From a checkpoint of a small mixture-of-experts model trained on Wikipedia.
Experts: 96 experts in each of 11 layers, 32 bilinear neurons an expert, 6 picks a token.
Below are experts of layer 6 (counted from 0) of a mixture-of-experts language model. Rows are named router (the router's row for the expert), gate (a neuron's input weights, with its number), up (a neuron's input weights, with its number) and show model dimensions 0-127. Each number is 500 + 50 x the weight over its row's rms, rounded and kept within 0 to 999. Numbers have three digits each.
Before each expert's rows: a language model's description of what the expert responds to. This comes from a sample of Wikipedia text that the model never trained on.

# expert 26
Description: Determiners after prepositions
router:532515451467492527509533502547401503449487446467437518464482534539394445531425537554416461447517548527483516445469508450599535445468460544489418549513437414435541527600539519543483501446535523517509509485480511533506479445500581611436544504394426575533459555507502506450534529527497613506494508489527475468453511510492534517528455506504560426468497519517446485278409449448544448447559
gate1:516534529460595480588462462528547525399498521431473513516480428559509423479492523498542514495403518507511455503432615449504544487496484556437545481475405528546454456592494509533478554446526547480450557548581479508491384507499617484436427556467483508528484454596554489529553443520416542378526494512599535432490651503543481428545495509493445542476444486504499573510515532489479488415544
up1:554567500468540433402522526550529412533548501426503459454447560413565544515523446538529467512537481557575442452516521440489439493477464536393572494576559598547424454533483543447448469508460497496464614497429484496547475537510450495440437504457502356447449501481482541480484572512540543412466529488543483507514521492554556417422459522472513552558463448465372453493547429514458534545412
gate2:477465435525542445490529659448458543572478521502518531537504491469515458510528488506503512482575462517503490522494494476478509499563515468458405528482432437573497515485536503498535406482468380520597468560532544545426467382503469468474470494383548491535587453472477539476485535496515539586526440522497416518621551498444622442478540520540562531386553583527543382567483472500525473494564
up2:523378546572392585436480450494486501584491513541558387463622525403553467498469472474507551476569452547479508390525484547511504487459518484484489478513536574587460531474535551435509501442556490484576490448540536517471453448566510559597446509526438395579542466550475570540470469441471576459518545548535525563561591432479473413467529452453515481489546475511479438477446513532494492529416
gate3:529513443543442525523531535563465367487527506544542503497447547468545454530450523482491563470527534591501441447492536448526529475494512575494452466531507542426546528416445525485418470517563622499564471552440421449483503541515504489498482450473666441472470529519527448532495497475511651510453480548505484581554505498473586546562529476410502509509361499473495451516476449483622412441513
up3:478550436540451523580512488434521480484564446508524603562596527591473474553515613416557448558394524509555487532483553388497550598530472475454556561512549457440483505547465507480483462604465534440563493458560458481459552489565441558512510422522554431453551516487487492479497500420519536474556431474518518451486528410511550476514566515476462586549408476494570454526586582580527504531466
gate4:420467534527512448455521631495459481455512523466501547499576464332414467581505426590499478491507483539518588447427550541612538485519479548536572521552466465569454441475614501555463489539470514460490539552506480506523599569477457573524488565546460499535598478525466601576514569474423503486457514513482515456530525479420555533488474588494535458539522446469483563438501508456427449533485
up4:466459487503526501493464381465476576483458481466503489397507434636517472429517462504589502493474465601452412441538495474425493521384511441518479439394542504484493491493576438495504524475552593470456475501588567484491439486538585479471503456477409422491490489525554543557514472496535552504382493535526494419471469495523479562428495512542499479459426583520483624492497556383455515516450
gate5:404518477542478445484608571444537438434527538481485479527435471393487419464547433489380467432466523540464462544460522445479490511551541500409530507511450564456553453540455478543548548480511520492402492520590428478548527437551542481507459571481507486495522488522460518521637546569573428556512446528586510537466580527544580468469450508423418490574479494515524531554584574590459527480529
up5:521510568464587546542404581524425624473484460507405476566593472471379474519445523560564494448511484459514582576518508491544527518543456497528507424519439427513457530470533500558490513471373501540490517505516514535439509558459600558434541512482429484513557447577553447534560508455391529492620559511504511484575543522439470557518518610520551469533500493482425518445500503519500445553537
gate6:469467490504592478548466605462442612489452518504494386516472480572475556445504569494564460482587603432528491586413502553481428424492557480494474487611553463516522547520575479553501496496497587506482437508382516491478383543525521474443481448460489471482518540439512500452515483560426484493475457414457458508455576523535605483498498446519572481392428483470576508533516496488446474584526
up6:440485456509523533428523625576353518512505393464498511523461501470437455532440447493593596422520433500508604538522534424470539501437484540517411410511429498499475557481516501486548390359525546556517540465440540428496467541563574457430462529505436473554508456539497543462597600574432498477473501492446446457487494507520499491505599507496500488561503518510527528530519452488508454537499
gate7:586506539505474458500542592567575385536517445479595524556565538455495565552459484517337537545457516567514467454479577482527556489579488505472403536491491518557502421551473400570493478541454452451464577488543484564497525380574560448509536526514469461531491525458495467505464519553585473581489564529482478540581486534510452586528521527576517518564585503478446544478489438583483523522448
up7:439480476463501431594469452519411446515554557513469478429543474508452436603498512486532516570467464490511569533576490538502437574489417439555539502513544456408483443469568385502472477471542606523439369510428527464436526532508518486500462432583524509476515533616525475562386547538529442439513490447534530488465454415464484461535460490394567425436516563489546448534534503505500484514444
gate8:560450488495413526625439447464548529477539461486461602505478392569385432409455502402580428510418578476445525541370366576512463457517496436590524482566470507484509567517525434452474491562495496487504424530537477504507464507524420519406530497432518514458544512525543397523463547533471507486484429513567540504505571531515530469549463505467504473469501485455524549517498497452542523466573
up8:606425521442512480554484369475543559484489464452541447501434470373526475489446471580510387494542524454621474426531489505550497456529623475588442460551480471472511579467548494540445510532488541455530489567417522392609503505464499518523500518448443506584542427524530483430473462548518461440546512478473492536500451493444486458451611490547509471461544563434421460527492508495570509554509

# expert 16
Description: Capital letter pieces
router:441480427495488573534532539426471499509430528466412575434523549550508465538517588559453487572543435516508463446489442437510569464420437456583469578562495481465519585595492554573547585429535605517497546514559470487535512491568593586459444390405480540505405512426461500451417513579515568494492510495585502558485490496526472466521444563488543463487543464538449528468437502518497557506496
gate1:561445559530550575518501400461379540535576522478529525475454544546622535492537415571509478489532448587540519460441475437533425459379529431494553582478514527531421494439554554401509507483581553505524443490461446519517447551482501452499465525551520459553444579559463476471444454517563484498501519533492508465590431430476514375486542545548485486537461536485535414477508414559440444512518
up1:428439482464413478615468418521524524479499484530441508501465470507487465492546582501554534449521476554492505481518355519572570468500478403528519458496487539552552560560517526546506436466496452421622580520600525444610631453516526491535527459489394472558436563477467503534529456503504587492490501472607470563557546542521580597509501526582513460534492489472484499495589514440476513500494
gate2:466441519462555523486501572515520566488467452426466498494531504553524444562499579512504540512604472552523432488424476505520557480529561557449501529552572481489530451406469397521508588449540559464582388543491527495552518440542508504492494517452412641428431515390555548435430432475526508501537599538545516486532472452532503447529541542416515483474557412559477583589446516531561461482533
up2:569453524457474513460490399415424439433492554556464484458478478522572538574538523423487514489546454472448532499535494466544417518472455490544519498437540425518430494565515466536566446515483406551478469534555454406484577478573525537519373519517563419546569531465612555475497551431456499491500465536518454453565567552465394545544550514485548532454444458436426451451521379435458511476490
gate3:480434497442475496501572557485529527517542492483428552465483498545438394540515515496507462477508525497519511502503481503541615506455611450363536514550460599393511433456575496559518548494539573475483493495489446497541490555528492540515446500432439494453454466420403558548385608430457452449512482483578486487505429389542470516552408446504540467526562533471433481624471483519523558479475
up3:550471520471457558516413433558432475471507476531535515429501523511533484527415476492484529467467487465481532504421483540536456504569596439461515518561462466407532452489553523479570525468432404464549551596520548407511469321468437505572563486564435535507547490511580471457509465543482499509559441533483481458406539622493426494452475600528472492511600464573556537477567524513470419515511
gate4:599487495503462569469509551535461577471434521411477506437484616540586479450440481575527462477569490345514465553567537486423492513463483492489528530444464476519515485418473582574516599534583535460540508473548532468407441434493535531550490523564442477532526579505533563410546478498597514530520476502520569570544485489550475550494498429423519485618501530424442555458463471451534459540529
up4:439464525522486549505501546510500567492576464499521550521517520443499494416558430482462495504372408531461453411448469442485463416331552493483518505570550561483437496556492557502482506543562474536476520522568581534432503443485567459516497468496570601486463507537460443493444462541537420590498527502494492482494542391492535435512580380553563473494408479478418451468499514513428482593484
gate5:555501479564534522540471546551519456530650503551515477557507486582408474506512452506453553557553433528561434429493517589527553421450478428608539466498490435456521561562441440520501431540550577432611576514475518442467509500518514552504448605475538466501526514485579457431549468448401540461560512487448576532461484528550462478426467449460550480511572544493459574432446555489552512461530
up5:424523537429501358582553462485401567497464446532438433526548430545474519468508444546512481515544502457471543453477562412465521517527489622489558576540550504439491494485458540516537474543516503573530577441540511483380441383524506489520531551576617450502504537535456496446582529485516518555515462407509424419484481584540492519470487504490521500591477492512487419524433485405440528503562
gate6:486451507437398506461511436489439485552505528516508439487576529433439510461486492571576536534492499556498589501472527442511482516461424530513540571510506459503461422446568366407541441455500558456523436490516503470498615537499521529523470558536445437455419391586498433613482570535537448402468507477415486515586513533488523512572564492567473485493438585544466575585515440498477548497491
up6:488478462521463471426514597488443488611563541492597431508561473575524530559494505455508446489509400534537581493507541492446555484505492582441541558499564524552412551511485548499458438523473540550483484496487592517436558477559449514513565559445547526460567547659457496435517525595418555443511524478514420482471431520527441523503455571469551513453458570405477515472559536547424464524422
gate7:452556409499484472551596396585582560499483451483385444484450511486423445499499533481473521493572533524478514555456516565571502413544537405566540489457423549485483467500495600516481452543541513535471514484526534551496472426484522438482455448534455569617464524524583554474538503493474466530597566476459503571586540444521447525459390506523499425484538536492523513417439532533518422600550
up7:484442441547560430521474484459541447555489575499518567476513419512470465526525504470489514511634526495467452534509497491466551500489442343445570546355509543473521499527501494479483505392440542527487624524407516414510479459499527516388457476522481557456573439502499480599531468575429538492376512509504466508447472516500509488564431489558509584501499431498496461599572442514443525525474
gate8:479419537530489476543524509463481450515502407586600462477480477468471521484447571545398440436439537527495408466438567510479430456491464573460516525538561574464481531637435471488529495518513451497488552498526529527358455522452500488532560458479648552587555484497479521443483502487439592416493498523476493515517476502520447455486422520437489531419400449448546513522539556477476576516600
up8:601560495434433549501503515491493488480495524561476521470480466490459507530508396540509434573389503546461541446433573461496492589577555463545463407470454423586476481409485531593518576466443553487433475447466561494546502610595490541466471476475431513495447417516531443682479554517488521528541523426495487487490518524459459599539429442513562480489511514460579472495485466498522563478517

# expert 7
Description: Nationality and party names
router:477485397491467597584494516461490429496416485525424565460443548529528519558517560586448432559523492530482504467486505416487614453423443472546491523527522506447486548557584567540518600455514576553521542506536503443533508431550518554500543464525471547541388516441512532443463505597568532486389525493572560527469568511503558475510406508452536461538564509505367534392490479510508529519522
gate1:555415541550501441467534500510468442597529522594428617595537539497518463389480479467519438480483521536455479565585501565491470544506452579437480534503439573465441537466420539480408491486485491521451490445483398560451547530510491486452429493541495521508463470436484440563547462424543438523565439443462530518447504507516458513556538551438384510503369540446541534450546471563447447521564
up1:524511534457523449391478552456484443506507589453543503465510513518550470505548462442508523542559477453514515563548538488442477545477496512395504578482537534494427488594405540565450484479448454480494449476509445550389447511546513438419368450378473542517499566506434569551466502420463434581575391495548507430507451487429449492545479487496464601440423553451510481498476515427572534486510
gate2:567555445479590420579494502492537538514544559488486477541538481489519495513481480483431484470559442496552520482539579526586525496447481512498488534457426432559392496527483408506454557409454458540479480423427526478588369525474526460405528529483515471431502412431518511614554474500521539439434557592439490566453448506517419493523521574472490463508468462579620601554476522533446496532495
up2:502434550491469475431514555495456486422484445566460595564463518475523502519549513480582477498490550535501468408548434477430572498458502386556482431479461559512617597437553620416487537500549598496474452559497548518506492503553560520498448484421463460530558501488519526485546557475624459542508550472519546469564510496469551579536399397584565526536561452483479497432497489499541515582490
gate3:466583532441468503396481519459451510512465453461412509538429493610481521521485551544380464437499531432522471488607512482471509517526466479550511509491527528414607524491475600508496450471512559489583496392555537489398532510504491515626517519532535507544449559403484519462535584514499466555507548423522528417534467512458442537526479494504481460519512591580546437404529481412582540478416
up3:375512426477578486544473529443529415475370488539487469500497560622500556514513519485495488552590582502526497435405497594477542451487577618483497550462570531515526526602515454482468454527495482505485417638526490524550507404486518472542547549453519513587488534488505480510554557486458510489526528457471530536484495597480607484497513456532613461614539478522527475469507477465561451505533
gate4:567448454514539446516570593525471481485527515455477518532508494562503557540501542451463522584514485502516469529480448456447459589564436542562424553560614654466523594427525480530509603473502488551477571504476607487525525532467513504558494538491487593584417397462485534499501548507498426524493493459568507572460482559493484470508452552528470491538564463585608564453529534445575570573515
up4:516450462563547596518538497458457414523576488511456521490472512472570541483435583435445481555457526508476373452537366457524485491519405485503543493591627549434579534545551534412562576527441505461544399490525554460441538476508512525504523551478533515461531427491600473528560459522580474467492592462566452549458522515493523472525456522507455498515496504594547481409504541546473508550406
gate5:397407498545577555542416591544442496583473530498531536556499473546435419590475488505401575495420505513531484527501546498476498505561483526593438460512490472564489572563606533524525537484462494478501365530612513484428521476546522479474414475508527512496570494505519510444572451502516503519508485536518511524553656539536447504459445505507413457526454407469419486389469500526545535494482
up5:487557527461562441475478446516511575519453518498444581504516481493597563402557502569549583521584552496604592477501429491486376488481532491582555555486464450446549415508453458515523503513538410563517582442523494508464478529405614474523509516461405441458501497537494565469516572390482488508554457512463399567517453475472527475514437536540570518503407453545534485502489503451550428449516
gate6:572561578476397494472532458508519515505493570483512528589490527546457517508505508515499507425525460433487551504505554481427517537520413484625488552425509424431464377446419444510457536441473455496572459454487473555446477402475474514559535532519532502520427484562624413515516471546499555467445455557485439511391529547498575579414431496521409435548443533463474506420538470477506424498504
up6:533559527472520544555437546546479557491533489562550499496492484551480515511535496526500522516434520548494485466545491462474476505507476472491424361513463481507512468536483484564542487442439522476495543406480537568477450463510417495506561417508549507489483599649580642466455521454373480519436473478465493597526517541481632569525444458484493433505533553452361459588467417496518529518436
gate7:497461492504573415506509576471568424531470480466555502508504438527420484474455470506423545478548442432546482522486446507480463542577431554448524453538489489517458467443465473543468426520491479451426480490523492563555479475455526571402317473485467527510558498559444495543513529422490572502584490525478464442473457520458469487484579539555483497355425430480568469540489592391411552543446
up7:591509496535564433527530530479473507554553583464530426539555443510396506452519476511389568454581480474408465451531441516474382495495519456592497500362514397394498456581464481464528449473480377515510510518460540477403548477542435505503546500504540531517489424530489469543527531488525439596529506461489559548503468442515492465496484504526548496491449500459432443529606477585424542434513
gate8:554449530541502461586590534585464436617456493421547413529422581468533505420517454374481454556423404464474475491563499496428444516457473526461433496502548460522515516501545502489454463552528573568519524550573476530498455527503533504543587529442495477481529493543495463410535497597462507421568466625529413542528461524461460616439482534560460494495526540575532437491475494502511539543455
up8:507511467543522431423487499406540501492445515491473604516453410466471417453508562487463600473464483554552478507618502506511528580547477403435487469517359484450470495463597515430514519391429540458473531553511466476371509437499475492440440481492546533462461473532485472484611469471407463566520446469465534411514530569436461502444435567515520557443487596449492530506468542469518482486491